From a checkpoint of a small mixture-of-experts model trained on Wikipedia.
Size: 14 layers, width 512, vocabulary 8192, 108M parameters.
Training: 579M tokens, 4416 steps.
Below are experts of layer 7 (counted from 0) of a mixture-of-experts language model. Rows are named router (the router's row for the expert), gate (a neuron's input weights, with its number), up (a neuron's input weights, with its number) and show model dimensions 128-255. Each number is 50 + 15 x the weight over its row's rms, rounded and kept within 0 to 99.
Before each expert's rows: "gets" lists some tokens that make up at least twice as much of what it gets as of all text. This comes from a sample of Wikipedia text that the model never trained on. Tokens count by the router's weight.

# expert 41
gets: " with", "ing", " by", " where", "s", "ation"
router:38 83 56 51 21 60 47 49 45 42 42 33 40 40 59 44 61 61 61 59 60 26 51 32 48 54 30 38 46 54 65 69 48 69 60 73 66 22 46 42 86 71 62 56 63 43 33 47 52 48 67 56 43 80 75 51 67 22 55 32 67 19 33 44 75 49 58 70 56 61 58 55 56 42 25 23 37 53 65 43 50 47 44 45 56 54 75 56 65 60 56 62 55 28 52 36 75 61 70 42 45 71 41 75 33 62 37 47 49 79 38 46 50 53 52 74 15 61 46 49 61 66 39 48 44 50 35 45
gate0:56 56 55 34 42 53 49 33 60 30 34 32 31 35 59 23 61 49 36 53 47 45 49 73 27 22 44 45 42 52 59 65 79 58 53 59 57 51 44 48 53 26 33 67 36 26 67 65 47 37 44 75 40 47 61 82 50 30 48 58 73 18 69 41 60 64 53 54 76 52 56 52 64 22 38 71 58 43 53 27 37 65 44 48 50 59 60 56 66 82 64 54 52 67 48 50 42 46 35 54 61 53 63 89 69 48 63 58 47 83 46 58 64 64 60 36 49 55 54 49 39 21 26 61 62 34 54 65
up0:30 47 46 39 70 36 42 45 52 58 40 49 45 69 30 51 60 39 53 52 84 72 60 68 37 46 77 67 23 73 48 42 60 66 45 36 46 36 53 33 52 50 53 40 49 58 26 56 73 49 53 64 56 71 24 46 39 44 77 43 21 47 34 99 45 58 66 34 61 57 34 71 62 60 27 68 70 62 42 47 90 46 24 77 64 56 41 90 48 81 42 67 26 44 48 58 47 63 64 53 49 43 40 58 69 52 46 50 32 53 18 39 58 60 84 55 45 70 55 30 52 49 70 25 35 36 60 39

# expert 122
gets: "o", " her", "on", " New", "os", " O"
router:28 68 73 49 49 45 36 46 28 52 57 58 31 73 68 54 62 68 51 68 37 41 76 51 53 48 32 61 43 62 59 64 52 65 46 63 84 14 35 51 62 64 51 78 70 37 25 50 57 36 39 42 41 62 53 36 55 28 64 71 60 47 58 25 49 55 72 41 70 40 48 40 65 42 33 30 37 47 52 31 44 38 29 33 69 50 71 52 55 44 38 58 41 38 44 61 48 40 64 53 48 55 41 65 87 52 27 33 52 56 57 55 57 50 31 62 31 61 32 46 61 54 68 45 36 69 64 52
gate0:59 34 50 37 75 37 34 42 68 39 52 49 31 57 36 64 54 72 45 53 67 56 44 66 59 65 44 63 55 28 39 64 56 39 62 46 45 29 76 63 42 35 69 70 60 40 42 34 39 48 43 35 68 55 86 58 57 43 76 85 56 39 47 26 44 60 58 44 66 64 62 54 54 68 45 31 43 84 56 53 33 47 50 58 38 44 27 62 69 37 44 50 41 59 50 48 55 25 63 34 85 35 60 38 57 66 23 30 40 51 40 36 59 26 33 62 95 41 71 53 74 63 67 21 59 44 56 37
up0:53 66 60 71 70 42 56 50 49 57 47 30 70 60 37 29 49 52 48 47 36 52 53 44 71 55 76 55 43 36 59 35 41 62 54 32 48 34 73 22 65 37 34 75 50 54 54 54 47 47 36 30 80 88 60 23 56 50 34 72 51 50 39 70 40 58 49 51 52 54 42 52 50 54 54 35 22 37 62 72 50 51 81 44 50 53 50 58 55 33 59 57 49 24 29 45 41 40 67 60 61 44 62 24 73 44 55 61 58 65 50 43 63 43 68 45 42 61 83 94 45 97 36 48 45 43 50 29

# expert 106
gets: " ", "n", " \"", " “", "‘"
router:30 78 81 63 52 54 47 50 23 42 40 50 54 56 55 33 49 51 76 51 84 43 43 44 60 70 34 48 52 68 76 63 51 73 62 61 42 35 61 32 53 51 57 48 50 38 61 53 24 24 48 53 69 69 76 29 30 21 51 64 88 55 27 43 58 86 42 61 56 68 47 32 71 67 43 46 17 73 47 37 35 56 38 35 45 38 41 52 45 41 32 63 45 22 56 64 37 33 59 46 32 71 35 69 51 80 48 26 38 77 66 30 73 64 49 75 34 63 45 59 60 67 37 43 57 60 50 46
gate0:49 60 22 60 59 41 30 39 54 44 51 36 71 65 15 68 46 61 48 37 58 42 61 50 74 33 30 48 67 61 56 41 50 34 36 37 53 46 53 34 46 40 43 52 43 57 73 49 48 38 67 51 74 73 32 28 47 47 42 56 62 54 55 44 71 78 51 58 71 47 59 30 54 60 44 43 38 47 65 34 40 52 73 53 51 29 42 73 68 35 42 72 31 73 46 57 34 36 47 47 54 31 30 49 59 57 61 43 75 27 41 42 72 31 54 67 43 75 88 90 24 31 34 48 71 66 52 48
up0:26 64 61 59 37 36 33 22 37 68 45 66 58 35 70 66 42 41 46 09 44 55 53 61 38 58 42 59 61 52 44 68 32 32 29 55 60 51 56 72 47 40 44 41 41 17 81 55 37 64 35 46 53 72 83 28 46 48 35 17 53 30 47 22 55 68 43 48 59 57 67 57 63 37 12 63 69 42 46 50 75 54 70 56 45 37 59 62 54 34 48 80 62 48 60 25 70 35 32 52 58 67 73 51 42 42 48 51 56 33 57 44 38 67 60 45 65 60 69 50 59 30 38 36 64 74 99 44

# expert 47
gets: "ing", "ton", "ster", " York", "ion", "port"
router:51 54 60 35 49 43 47 38 36 37 69 51 80 75 43 50 79 70 54 77 39 58 67 36 55 64 41 37 48 63 57 62 78 84 71 48 86 25 61 49 78 69 57 52 70 62 25 67 40 40 24 33 64 48 48 30 46 33 58 49 43 30 53 50 60 57 69 29 52 53 26 64 65 62 40 49 10 85 63 35 59 39 45 52 68 73 70 58 77 56 39 48 48 15 40 55 45 26 50 25 36 46 57 63 61 48 40 28 59 76 74 66 61 88 36 71 20 73 47 47 89 42 41 36 24 45 52 57
gate0:36 43 67 49 64 36 59 65 30 71 11 30 75 48 46 42 82 54 38 40 58 45 52 19 62 49 58 55 21 68 49 41 31 62 54 45 74 45 60 33 69 25 48 46 51 21 47 70 68 35 71 67 71 73 54 26 87 65 45 47 61 41 43 53 61 72 42 40 38 28 60 34 64 19 38 16 39 83 61 57 29 64 45 58 55 37 49 44 63 46 37 57 20 58 55 51 70 68 32 47 27 44 63 38 42 38 51 31 71 51 34 39 55 29 53 25 78 31 35 55 49 44 64 72 61 35 39 69
up0:58 50 47 61 61 43 69 46 48 21 78 57 65 25 40 63 50 83 54 23 59 42 62 54 62 71 43 50 67 36 70 54 54 32 69 24 07 67 44 45 26 49 34 67 22 52 49 51 47 21 47 31 38 64 54 25 68 53 57 41 41 47 73 35 19 76 47 73 54 37 25 37 54 54 60 62 59 56 76 44 57 58 19 67 70 38 58 58 56 50 56 60 83 59 75 43 78 65 28 63 63 40 39 48 53 38 71 37 40 40 63 50 29 33 41 47 69 26 48 62 71 31 29 39 62 38 51 58

# expert 45
gets: "\n", ".", " \"", ",", "---|---|---|---|", ".\""
router:32 39 38 62 37 43 47 50 45 34 61 39 54 84 55 29 52 81 66 51 59 44 70 30 66 58 60 50 33 56 56 78 52 56 64 81 47 25 25 43 42 53 40 59 46 43 40 48 33 50 44 29 90 65 41 13 30 54 48 41 89 60 40 34 63 62 45 59 61 50 51 49 47 39 29 14 41 51 41 41 13 68 39 39 39 55 68 73 60 76 52 43 39 21 43 53 33 38 52 51 34 47 11 61 54 82 48 59 30 44 50 42 68 72 44 47 41 60 38 34 74 53 62 27 64 44 74 56
gate0:49 63 28 34 65 64 59 52 41 42 43 16 51 47 54 21 57 44 52 21 59 44 59 61 67 36 30 20 22 27 32 50 41 75 73 46 55 75 60 68 37 73 45 77 49 26 54 49 42 22 55 46 75 26 47 60 61 53 40 45 37 70 60 41 56 41 76 37 59 29 61 57 51 38 41 46 37 39 69 45 37 71 73 74 34 15 61 71 44 48 62 45 43 25 38 61 71 46 31 69 63 46 60 38 28 58 75 51 65 45 27 38 47 72 19 57 75 41 57 21 56 62 24 60 80 63 29 30
up0:45 64 35 36 38 61 63 59 61 29 36 48 36 49 43 45 64 48 47 36 63 58 73 55 41 53 62 11 52 83 57 77 60 61 73 65 61 51 53 41 45 40 66 14 73 43 45 47 59 45 52 46 40 65 60 50 50 35 48 51 78 09 32 54 51 35 49 54 53 25 31 58 40 26 45 73 51 56 54 48 49 44 56 44 49 71 38 35 51 38 34 37 75 74 39 59 43 41 39 55 45 53 90 44 51 53 24 53 91 44 46 15 41 39 63 67 73 40 68 63 23 27 82 46 64 36 53 38

# expert 81
gets: "er", "ers", "ir", "r", "t", "or"
router:58 55 57 50 53 32 62 53 36 57 44 30 36 64 60 48 78 69 71 64 64 46 71 63 32 45 44 46 24 81 64 48 53 50 71 52 60 33 57 48 43 53 57 48 50 63 43 84 46 25 49 40 56 40 68 55 29 34 72 75 73 62 46 44 46 67 68 50 57 65 37 56 69 44 31 21 40 64 66 21 45 51 34 34 72 53 76 69 41 49 13 48 36 45 57 49 61 65 37 47 50 70 61 52 75 86 58 37 67 73 68 53 61 60 64 58 23 81 41 31 76 66 39 19 59 39 48 46
gate0:39 56 51 37 63 34 47 68 34 41 53 53 51 38 37 58 27 53 43 53 63 55 53 60 37 67 62 36 46 57 40 53 42 53 30 52 62 57 29 57 22 43 42 60 49 55 60 56 47 39 52 63 41 30 49 66 62 70 47 47 54 50 46 69 51 66 51 44 27 37 35 36 68 63 40 65 52 26 65 39 57 99 48 45 38 38 39 50 45 55 35 46 51 34 41 46 83 53 71 30 61 57 68 28 18 56 37 33 52 57 37 61 60 49 64 46 63 50 46 38 63 59 42 40 30 51 37 52
up0:46 44 61 60 57 56 53 58 35 67 60 80 21 37 51 50 60 33 49 41 55 43 49 42 39 59 57 49 28 08 55 63 40 38 55 38 47 72 33 37 57 42 36 26 52 70 29 43 55 45 15 35 22 13 50 73 59 58 50 23 49 60 51 51 34 61 40 53 67 54 52 78 37 65 78 47 70 61 38 61 13 37 36 70 42 37 13 14 29 25 63 63 38 52 55 58 62 53 45 36 73 56 50 18 56 66 46 34 35 61 34 35 50 70 58 33 44 32 49 44 66 66 68 53 69 43 65 57

# expert 15
gets: "0", "3", "7", "5", "8", "6"
router:36 48 63 41 47 46 40 42 41 58 40 52 64 56 48 45 56 70 70 54 58 46 71 31 32 53 38 61 53 49 70 43 53 68 63 53 56 47 34 47 60 84 72 52 73 56 39 67 34 32 40 45 52 66 54 31 32 38 79 70 75 53 55 36 64 58 59 37 56 76 50 47 48 39 50 34 44 42 68 25 26 62 57 42 63 39 74 78 55 36 40 74 38 49 37 61 49 22 42 19 24 74 37 67 68 65 28 35 52 73 84 38 64 83 73 50 22 48 35 17 64 34 30 69 22 57 61 37
gate0:39 39 25 51 43 43 44 67 48 45 46 24 48 78 41 85 61 45 31 59 46 62 20 58 57 73 79 83 42 37 55 62 59 32 39 63 15 58 34 49 65 64 61 63 57 34 38 23 80 44 55 38 64 64 44 72 50 58 44 60 58 46 59 37 53 41 42 51 73 68 34 62 14 77 61 31 55 51 28 52 36 47 30 59 82 53 68 62 33 66 16 61 44 27 73 61 39 43 39 45 64 56 59 63 72 70 23 33 46 56 60 53 62 47 56 27 55 64 53 20 63 41 54 64 53 64 54 65
up0:34 66 47 31 55 45 36 30 54 36 50 56 43 52 45 57 25 65 46 35 41 57 60 58 38 42 75 51 39 47 31 46 51 66 61 45 45 49 58 49 31 59 32 74 36 32 65 42 48 67 53 41 49 50 29 42 26 55 39 28 52 61 36 38 60 59 85 50 48 49 33 67 51 44 48 64 44 56 55 62 51 31 47 41 63 39 57 27 59 44 58 53 48 77 32 50 38 39 62 69 57 13 71 51 87 45 40 39 64 49 30 29 51 59 30 40 55 54 36 59 68 61 48 38 43 38 34 35

# expert 38
gets: "ed", "ing", "d", "ated", "ation", "ted"
router:23 49 88 82 62 51 49 39 48 41 79 19 41 73 50 48 44 92 61 93 79 65 69 57 54 51 35 51 34 54 44 58 86 76 53 59 44 44 35 40 74 68 54 42 82 58 58 59 39 40 27 39 65 48 46 34 31 38 66 35 43 46 39 37 85 53 73 55 54 33 40 57 58 50 25 28 57 53 71 40 41 40 20 47 48 70 73 66 60 43 54 73 36 52 42 51 23 58 70 57 61 45 17 54 47 53 53 47 60 65 45 55 53 78 53 47 28 62 35 37 69 61 60 51 47 43 81 38
gate0:72 52 59 56 53 20 53 48 52 46 40 33 31 15 48 63 40 38 19 67 32 78 73 67 69 46 68 36 17 73 43 62 62 47 45 27 44 50 48 50 65 52 88 48 45 57 68 56 53 67 52 73 62 40 53 48 70 40 37 74 67 62 27 68 73 61 44 34 51 50 75 36 40 50 58 44 63 32 78 38 47 64 54 29 54 58 65 39 75 68 55 24 45 62 43 61 60 50 37 33 38 39 48 52 44 42 35 46 44 68 66 38 66 37 12 36 28 72 72 63 48 39 57 67 57 54 24 37
up0:60 33 58 41 48 34 23 60 63 52 47 35 49 50 21 70 47 61 58 61 32 55 48 52 43 56 61 44 60 68 49 23 32 29 54 63 63 51 62 31 51 71 19 67 57 45 42 65 48 19 22 48 43 61 35 42 39 43 58 40 30 69 35 52 50 64 18 54 45 62 67 57 62 57 57 57 47 66 63 57 56 30 54 50 44 26 27 79 44 72 41 51 33 62 51 17 53 51 74 76 53 57 64 44 52 46 57 43 63 58 68 49 57 57 42 58 50 59 34 31 44 40 28 66 45 37 56 30

# expert 84
gets: " ", ":", "1", "os", "ba", "us"
router:29 58 69 52 46 30 40 43 54 45 61 20 50 55 43 53 74 52 72 56 71 45 68 50 13 42 53 68 32 59 58 70 62 69 43 68 52 49 69 41 76 50 67 64 69 53 51 67 28 52 40 41 61 35 72 65 33 31 85 63 39 61 12 63 40 66 50 47 62 41 47 53 79 45 29 29 56 78 51 55 32 31 35 41 59 60 73 48 55 50 40 48 68 55 48 75 40 35 41 50 52 60 21 70 43 45 56 13 63 84 40 53 69 61 54 43 43 76 45 33 70 52 27 65 51 73 56 52
gate0:32 43 42 51 60 55 42 45 41 81 56 36 60 45 57 34 54 54 37 09 54 08 55 71 40 25 34 58 24 52 70 58 63 55 57 93 79 50 63 34 49 47 37 36 54 13 47 51 51 43 56 55 39 54 57 72 46 51 53 47 34 65 36 21 43 34 55 51 73 37 56 57 43 50 42 51 40 89 50 72 49 48 78 35 37 39 67 61 54 62 46 40 68 35 04 53 17 52 35 35 43 43 66 98 38 48 58 37 71 55 79 68 57 38 60 44 43 47 50 31 32 16 40 54 39 58 35 54
up0:75 34 35 46 51 61 51 36 22 45 33 20 32 28 57 55 35 51 37 70 60 23 40 72 42 56 65 47 49 69 46 39 36 47 51 59 43 27 39 36 50 20 33 54 18 31 25 64 40 60 53 28 26 39 34 57 65 27 47 44 60 70 74 25 48 55 40 52 41 46 41 61 66 60 70 74 59 26 51 66 32 53 60 39 81 39 50 59 43 55 72 41 43 46 33 30 35 37 52 49 64 37 40 39 47 67 30 65 60 56 33 34 53 64 47 59 62 79 58 49 41 32 55 40 66 69 56 68

# expert 51
gets: " with", ",", " only", " made", " had", " has"
router:36 58 60 73 15 26 32 45 41 46 61 23 37 55 72 36 48 48 48 60 51 79 67 43 34 40 50 29 29 49 57 58 61 71 54 75 53 28 67 31 57 62 56 55 48 43 51 49 38 40 56 52 69 69 44 37 48 41 84 71 50 40 34 40 73 59 75 52 63 51 51 66 52 54 39 38 36 76 50 48 32 56 38 36 64 38 45 63 51 58 46 68 54 28 59 47 44 34 35 25 39 73 33 75 58 60 27 36 44 79 49 66 48 50 59 58 21 73 48 62 60 43 26 50 45 69 30 45
gate0:49 62 59 72 30 56 34 50 57 41 52 42 59 40 82 46 54 37 02 74 31 54 43 44 59 59 37 56 58 51 39 43 58 45 50 63 57 48 72 39 55 73 60 39 52 45 72 34 45 47 57 57 75 46 60 13 24 25 75 60 23 55 41 58 73 48 57 67 59 55 15 71 58 35 48 75 68 71 63 49 41 44 36 49 51 46 39 49 26 59 52 43 36 76 49 22 53 52 41 55 64 64 46 29 47 39 57 30 52 77 27 12 44 45 30 55 70 51 46 52 33 30 33 48 78 46 61 30
up0:37 52 78 58 19 59 56 51 47 49 57 70 70 51 58 44 58 48 47 61 74 58 35 61 30 13 56 41 47 41 40 53 76 54 58 40 39 32 50 77 59 46 74 47 49 52 63 36 47 50 61 41 58 53 33 42 57 32 61 60 55 74 61 49 57 50 61 51 56 34 55 32 41 43 58 54 39 02 63 00 54 36 72 63 08 34 43 38 74 61 53 68 57 54 43 20 49 75 71 50 64 52 39 66 45 45 51 60 84 51 72 59 48 58 52 28 66 36 48 32 41 40 55 34 43 17 51 48

# expert 72
gets: "9", "6", "7", "0", "8", "4"
router:36 68 59 50 47 37 40 32 38 62 51 47 31 51 48 25 57 54 68 48 81 63 53 44 10 40 39 39 51 58 61 41 48 57 26 67 50 54 59 39 61 68 53 66 67 64 09 49 48 35 29 34 59 45 48 51 45 54 53 60 54 37 24 74 56 82 69 50 62 48 36 46 48 24 48 30 20 76 63 28 60 71 43 34 64 74 64 73 70 45 41 71 44 49 55 56 55 42 50 47 39 60 27 41 63 46 53 57 73 75 32 27 79 46 66 54 31 90 37 49 39 29 54 52 27 45 53 71
gate0:53 71 40 40 11 52 32 69 56 64 55 28 32 49 57 51 59 52 60 31 80 63 56 62 38 17 61 35 32 64 21 47 49 48 33 48 26 44 54 55 42 40 68 25 47 63 19 47 44 63 57 63 45 43 52 76 39 73 42 29 29 77 36 63 43 58 80 26 61 28 32 32 50 43 66 30 27 72 50 61 52 26 81 70 36 79 44 59 53 54 72 48 38 42 43 81 52 68 71 76 31 44 39 45 52 67 46 39 50 44 50 33 48 33 67 44 47 32 36 45 48 76 78 56 62 46 27 59
up0:43 51 75 76 98 16 43 56 70 46 52 54 31 33 61 59 30 44 53 29 27 53 57 35 59 33 45 48 54 17 86 47 50 51 46 57 39 35 58 63 63 82 37 66 63 46 46 68 65 64 26 45 70 40 48 52 27 70 49 57 58 52 64 61 46 54 62 62 44 48 45 59 46 72 55 32 55 57 57 36 57 55 51 71 58 77 29 35 40 71 59 34 29 61 70 37 61 27 38 59 42 59 56 25 46 42 46 54 37 45 40 52 61 52 52 78 28 46 56 25 38 70 66 33 43 34 41 59

# expert 125
gets: ".", "\n", ",", " and", ":", ")."
router:25 37 53 47 56 49 23 31 46 27 51 22 41 75 60 45 74 68 60 57 60 50 47 42 58 59 43 31 35 47 45 44 55 51 77 74 38 28 58 49 50 65 52 49 56 53 24 63 57 40 62 30 85 48 60 34 48 50 47 72 82 45 50 45 59 49 51 54 69 73 51 35 65 41 47 28 39 66 47 55 47 51 40 43 68 60 67 66 68 51 55 51 36 31 39 89 50 50 50 60 48 44 24 72 49 70 59 55 58 63 54 31 62 66 57 62 48 72 47 60 58 72 60 55 62 76 78 54
gate0:32 43 49 57 39 23 61 45 57 45 71 77 52 64 44 42 89 70 46 67 69 46 50 59 53 52 63 54 36 41 59 19 32 67 40 43 19 45 45 51 32 39 54 48 36 36 42 58 51 54 55 17 58 43 52 48 42 62 05 20 33 43 75 52 41 53 68 48 73 67 69 35 44 62 34 41 47 64 44 55 76 56 48 73 50 44 22 57 42 59 55 65 78 23 78 72 43 43 50 46 61 43 51 73 56 44 60 68 49 52 35 39 55 29 72 70 54 39 44 30 32 73 73 38 63 39 75 66
up0:50 54 41 58 89 41 62 61 48 55 71 62 38 25 41 63 42 47 60 51 61 81 67 62 51 50 52 53 71 62 32 69 25 50 67 33 45 59 56 50 37 24 47 47 54 53 54 75 44 43 68 35 45 49 22 64 58 66 44 44 75 59 47 87 40 46 40 32 70 57 38 79 50 58 47 43 49 47 41 71 46 45 54 41 45 45 46 36 68 24 21 08 63 30 39 32 42 37 42 21 76 36 77 44 22 74 39 57 67 44 19 33 81 71 55 46 29 59 61 66 43 75 32 56 65 51 47 43

# expert 55
gets: " by", " p", "ed", "der", "ated", " under"
router:49 44 43 65 26 17 43 38 47 57 85 61 42 57 45 23 68 57 55 49 67 43 63 48 52 75 35 64 32 46 63 46 67 75 38 66 90 58 37 34 85 57 48 68 62 63 45 43 41 42 50 56 44 65 44 48 49 59 72 45 62 52 16 57 58 73 47 66 47 78 70 62 43 36 31 33 45 42 79 37 52 65 36 58 74 54 55 66 37 27 38 35 66 42 64 69 46 46 52 33 18 55 52 59 44 58 29 44 75 56 70 69 36 51 61 27 34 63 28 52 55 55 36 55 23 51 41 52
gate0:58 32 54 61 39 43 65 35 54 69 62 61 65 65 54 34 54 36 44 49 45 37 50 75 21 49 00 77 47 49 56 59 33 33 13 56 68 39 72 30 49 42 10 49 44 43 54 31 45 63 46 54 51 30 45 62 40 30 52 40 24 66 43 32 49 64 58 47 34 40 82 48 54 30 13 54 53 48 55 59 60 37 43 66 66 25 46 68 46 52 62 40 47 60 41 41 62 65 45 37 19 44 40 34 69 30 58 60 59 30 71 47 47 22 37 37 59 47 39 60 60 53 42 44 35 35 39 60
up0:24 53 36 65 53 77 43 85 94 85 31 53 52 63 14 43 30 40 56 31 57 63 54 51 54 67 53 44 54 54 56 59 42 74 30 51 31 39 59 50 38 48 93 56 63 72 37 40 34 61 54 90 31 73 45 61 37 54 68 38 68 45 34 22 65 29 49 48 59 29 51 14 41 68 71 31 67 44 33 58 57 58 47 14 59 48 49 51 61 78 54 71 34 75 60 81 33 62 34 41 62 53 56 53 58 14 33 98 37 96 46 62 47 40 59 64 51 56 56 89 46 42 54 36 54 74 42 63

# expert 44
gets: ".", "'", " States", "ji", ").", " US"
router:45 58 49 50 37 47 38 35 33 39 54 45 32 50 52 26 68 56 64 62 71 75 76 17 38 89 52 59 35 43 65 67 63 48 67 73 54 48 33 53 67 70 62 77 56 41 14 37 34 41 24 53 76 59 63 67 41 49 70 46 66 31 33 61 72 87 54 55 64 61 37 36 52 55 37 28 45 52 57 32 51 43 51 37 46 67 53 60 74 38 40 76 33 53 44 74 60 39 46 53 68 45 32 70 64 53 46 45 56 73 33 66 46 88 45 53 52 58 47 36 41 28 41 43 39 73 78 65
gate0:47 46 41 20 41 50 56 43 39 62 31 61 39 46 46 62 42 83 56 43 41 67 54 53 46 73 56 43 19 54 29 51 66 11 26 67 54 33 65 47 57 53 51 53 56 55 49 15 81 52 60 65 65 69 71 30 41 42 37 67 41 70 64 55 57 17 69 39 34 31 60 52 55 40 58 52 89 38 62 53 56 27 40 27 57 56 41 39 54 10 43 84 58 81 49 49 37 55 58 52 73 39 48 40 57 46 61 21 32 54 56 50 55 58 88 45 64 63 39 47 84 50 62 56 59 29 62 77
up0:58 67 52 54 33 59 58 44 25 44 49 42 58 68 56 66 32 75 59 75 44 67 58 49 74 52 48 56 35 47 30 69 66 55 63 46 37 43 46 26 44 58 54 48 58 57 38 32 67 65 76 45 60 49 46 23 50 65 56 45 57 60 37 32 50 65 35 67 55 26 24 43 30 62 49 23 81 60 36 34 65 33 49 41 38 35 58 49 51 24 42 20 40 64 74 45 52 43 54 30 55 61 44 50 49 57 30 46 75 52 60 37 36 37 75 40 94 51 45 45 70 56 55 40 55 35 68 58

# expert 103
gets: "ant", "ke", "ine", "ner", "ation", "9"
router:17 58 55 65 46 45 40 29 47 44 83 48 33 56 67 53 57 79 56 74 47 31 89 38 08 37 36 33 34 67 50 61 48 58 58 57 46 40 36 47 88 78 35 53 77 59 32 52 24 52 61 39 45 44 33 43 39 49 45 63 62 30 37 53 63 62 61 42 53 55 26 42 61 44 25 56 50 48 80 62 25 45 49 25 68 60 63 48 55 50 25 58 54 22 24 55 49 52 54 49 58 40 50 73 85 63 32 25 39 66 23 60 63 59 52 58 24 76 62 37 55 43 20 55 50 35 48 73
gate0:12 49 34 61 48 28 49 46 62 61 58 70 67 39 48 09 54 57 53 65 54 57 37 46 78 31 38 55 55 57 52 56 53 61 25 64 68 49 48 33 63 41 44 68 35 39 49 60 48 25 60 50 63 55 65 73 76 51 21 73 30 23 46 52 39 47 45 54 58 35 70 57 49 51 60 64 47 36 53 45 57 49 82 39 86 62 33 36 41 50 50 31 16 39 36 44 69 62 62 46 80 40 45 54 55 42 62 62 37 77 64 59 33 43 33 59 32 53 70 30 31 50 63 52 51 53 55 46
up0:38 58 65 34 59 17 62 57 67 29 62 46 81 25 51 39 60 31 68 80 62 77 47 40 45 52 39 23 30 50 50 49 43 47 72 64 45 46 18 59 38 52 30 54 77 48 57 63 46 49 59 65 38 49 47 32 42 50 48 79 29 48 27 55 63 70 46 31 63 49 20 33 46 78 59 50 29 37 37 44 53 37 32 44 45 44 47 51 79 17 64 95 56 48 58 69 55 40 57 47 52 73 31 41 50 61 36 25 64 49 52 69 33 54 40 59 80 44 53 57 69 39 52 48 30 74 71 35

# expert 52
gets: "a", "on", "i", "li", "gi", "ist"
router:21 48 60 35 41 35 68 48 33 44 61 51 50 78 68 44 78 42 32 46 28 41 82 56 21 54 36 34 31 52 63 74 46 76 66 60 58 45 51 42 46 62 47 63 78 51 32 51 45 41 39 25 58 72 44 37 13 28 61 67 72 40 36 46 68 42 55 61 69 41 54 41 43 56 41 34 34 56 58 30 51 53 59 53 66 42 60 67 69 66 22 53 43 24 15 63 29 39 41 42 32 43 36 74 53 52 44 56 69 60 34 47 58 67 39 51 37 62 41 23 75 33 21 45 44 59 47 66
gate0:43 36 57 42 38 49 50 44 38 37 63 58 18 38 70 35 66 36 42 67 66 56 44 28 68 65 45 64 59 36 78 63 41 43 79 62 43 50 56 47 09 58 81 39 58 71 74 54 51 53 61 04 62 62 64 36 28 48 44 67 47 49 63 69 38 51 43 54 70 37 63 42 43 35 68 51 69 47 57 53 38 53 74 31 78 60 51 44 65 67 22 42 47 57 46 57 47 45 38 44 40 42 36 46 62 63 74 59 69 65 49 42 58 48 73 56 78 66 41 44 46 52 63 33 47 56 31 59
up0:52 21 45 34 38 33 29 31 63 52 56 57 45 00 69 44 77 43 78 52 35 47 36 54 68 46 33 65 28 51 60 20 48 45 51 42 91 58 68 45 81 32 46 56 60 38 53 48 34 31 57 30 40 67 57 28 64 48 56 82 49 49 46 41 62 62 58 66 68 59 64 47 40 51 47 72 40 40 68 47 42 65 73 53 27 40 63 52 59 39 47 52 41 51 66 38 74 59 49 34 32 42 49 47 56 55 62 56 54 47 41 58 52 41 41 17 53 65 36 53 26 53 53 30 52 70 43 53

# expert 61
gets: "1", "2", "9", "0", "7", "8"
router:48 71 51 75 44 44 61 45 42 53 47 42 48 52 62 26 77 49 49 48 63 70 70 39 42 43 52 62 55 63 53 61 63 68 47 71 71 61 32 51 51 68 58 53 78 42 43 48 33 52 36 30 79 77 47 37 57 32 62 53 69 61 15 35 65 57 49 44 45 56 36 48 54 50 44 57 29 85 66 49 39 69 51 48 66 70 61 76 55 63 33 54 36 52 59 56 62 42 57 46 51 78 27 77 58 52 23 47 54 82 36 54 48 67 30 35 26 48 41 42 59 60 42 56 24 60 68 49
gate0:42 35 70 74 40 30 46 43 53 63 44 39 43 88 68 49 56 54 32 64 51 75 48 63 31 63 59 64 47 40 55 33 75 49 30 43 77 26 71 61 58 78 53 48 70 61 38 46 45 15 30 29 54 56 35 33 67 41 62 38 58 27 63 48 65 49 40 52 25 76 52 33 41 41 25 42 69 44 68 61 61 66 45 67 60 40 65 72 64 28 36 41 37 53 59 45 51 48 48 52 34 42 57 63 38 28 36 70 55 44 79 71 58 62 65 74 54 40 76 46 28 52 47 83 32 82 99 22
up0:36 45 53 27 42 58 49 34 40 63 62 33 54 55 47 54 37 61 23 36 31 68 54 52 55 45 54 30 17 31 63 59 66 41 45 36 32 37 48 52 48 41 49 50 46 42 46 58 57 63 65 42 63 37 30 62 09 30 33 49 23 65 39 66 48 31 40 37 38 45 60 35 41 59 51 50 37 79 42 57 40 27 21 55 52 57 43 29 70 27 70 79 57 49 30 35 49 50 35 73 33 44 41 47 65 68 33 25 63 45 64 47 50 63 60 10 24 57 28 34 58 55 32 43 58 30 40 55